Experts of a small language model.
Experts: 16 experts in each of 11 layers, 400 SwiGLU neurons an expert, 1 pick a token, a softmax router.
Below are experts of layer 5 (counted from 0) of a mixture-of-experts language model. Rows are named router (the router's row for the expert) and show model dimensions 80-159. Each number is 500 + 40 x the weight over its row's rms, rounded and kept within 0 to 999. Numbers have three digits each.
After each expert's rows: a language model's description of what the expert responds to. This comes from a sample of Wikipedia text that the model never trained on.

# expert 5
router:477523470442525557558519477510533492515527515532456524508538563455498506450543442579526531509472509551541515576473505547546509503490478467531505463425476545497443492491477464562454521570495525513439532521489474521529533496501444552605456482
It responds to: Sentence-ending punctuation. Periods ending sentences, often before The, He or In, plus heading closers "==", table separator rows and commas before "but".

# expert 14
router:490550547514507548492535459560474474495507533502524502445518478460523457516563459536542531506546507564512477530489535541552477518546540556583450486460469498448474481516560471411502551523481497474425555532533435524512554515480424490530429500
It responds to: Common word middles. Inner word pieces and short starts of ordinary English words after an initial letter, such as s-qu-are, t-ent, p-ric-eless, inter-ested.

# expert 2
router:529540495433473533485522568471492451522517521432572397464556517478513534501580458501531557483476522542466432513495436548561431459514530440510456420469482476439502454454496450455419534493535518472491477517494456450516543558527467463509478492
It responds to: Prepositions after verbs. Prepositions like in, on, to, for, from that follow a verb or noun, often before dates, as in closed on, created for.

# expert 3
router:474551532500485545547520530502535455464547549457541467479567491447546445433534444544549547471501542536500476535475419531532519428541523540527452425460460459456454446511541462481483525542524449452478502544551464546528542521459465568544470509
It responds to: Year digits and list breaks. Final digits of years after "20" (2019, 2005), line breaks in dash lists, and pipes or spaces in score and coordinate tables.

# expert 15
router:478548528498477541554528527501532450467547549458539472473568490453539456435534439539549547466504541538506479539475428531537520435540517543520450424463465461452461445512540470479485529542518449452474508556553467547537543523453465573550460510
It responds to: Table cells and dates. Pipes, spaces and final year digits in table rows and full dates (June 15, 1999), plus common verbs like was and became.

# expert 1
router:478554531501478540548520535494538450463540551457541473477561484447534456434541442545549544473503536533509475540464425533534517426538521545517455427463467460453455443516545465484483532546514451451470501552548464550532532526450471565546466502
It responds to: Table filler and year spaces. Mostly space and pipe tokens in tables, such as election results or race times, plus the space before dates like "in 2005".

# expert 4
router:469557541496483545548522533500541445462542552461541479471567492452545449435532443551556536469499541537502488541476423532537514430546520540522443420460467454464458447516542470479478531547525451449470497549546467553527543525459467563554467507
It responds to: List and table continuations. Tokens after and, commas or table pipes: table cell numbers, coordinated verbs like built, based, found, and spaces before years.

# expert 7
router:483551562456515542553444474561522516413478539491504504452508546494565471492500555521519522534514505466430403515519483519527536493539517533523445511459505463471492408484583511437518495527510486481485515547559526570536546540456475523538484477
It responds to: Infobox field labels. List dashes and field labels at line starts in infoboxes and credit lists, such as Born, Died, Succeeded by, Genus, Editor.

# expert 10
router:491543578511459532454539539501476413450582514441481489511462538484480504538522411527497561485477455527521500510427485526500450546541513582556542526486491490483427521483476524505450528578470470524511468521561462459554529567412461516577512484
It responds to: Football and sports clubs. Tokens in football and sports articles: League, Cup, club, season, hat-trick pieces, and fragments of club names like Bol-ton, Tranmere R-overs.

# expert 0
router:471544541516449555584519499487541447462535548463571483470563493451519471416550443534537533470503534522487445524447433525536512445554541561538438437469473457446451452537582473482501532545485478462467496541549479558537540512465475562550496538
It responds to: Name and place fragments. Short letters and word pieces inside proper names, places and foreign words, such as Al-a, Sany-a, Plat-ia, plus stray decimal digits.

# expert 13
router:486549540485453515532517538431527417485531543474490442489558520462526448477530453544559536467499565531525481547453441520535522441539480496535429460466485445460460467505548494495482530555493434416464475537538480565532537530432472586524444510
It responds to: Military and institutional nouns. Nouns after the, his or its, especially military and government terms like enemy, army, forces, police, plus endings like manufacturer, destroyer.

# expert 12
router:504561524463541557536515517551456467494492522498498446429461510438553440508507428543579522420545543513525526528448539556536498505553463488535458507477474511514478487492491435446437503501463456470416501563510459526542535461566418533571498512
It responds to: Colons and name pieces. Colons after labels like Class:, Coordinates:, titles, plus word-pieces inside personal names and first names like Mike, Greg, N-y-ree.

# expert 11
router:474549535499477542547523530504533452458546550457530468476560493446546449440539439548552544471506538541508479550473426544533521433538520540526457421461464462456451449516540465477485530539510450454472505546542477545537537531454463564550466502
It responds to: Number words and counting. Counting words like two, three, several, different after "a", "is" or "the", and numbers in counting sequences or tables.

# expert 9
router:415544567540474544489512486491513476474498536484504443491495491462466446515584464546516534449438534496535533500506509526535512462533496480575463504470466458418404474569561464486436594412497435419423523535564511500544562557442463485543485445
It responds to: Name word endings. Middle and final pieces of proper names and foreign words, such as -ch in Philologisch, -berg, -mann, -lin, -us.

# expert 6
router:515528503493548549481518464433524500527527585477498431477547528468499522531497527561500563483511507545531507575530519583563512473524466518562508425439490526462447464525498504521496579466547512496500506543509422581544544537540496556539462526
It responds to: Years and date ranges. Digits and dashes in years, life spans and date ranges, such as 19 and 20 prefixes, the dash in 854–931, day numbers.

# expert 8
router:491523521545508480566508550451543511502538546450508500510519516454512455513576545536546570423557533515505491565484525584516475472534488557512488454440536453460497443466464468553435502502499507492402577504516455526551551598440448550517497502
It responds to: Closing parentheses and punctuation. Closing brackets, quotes, semicolons and commas ending acronyms, names or life-date asides, as in (BPI), 1934) was, Mesghali,.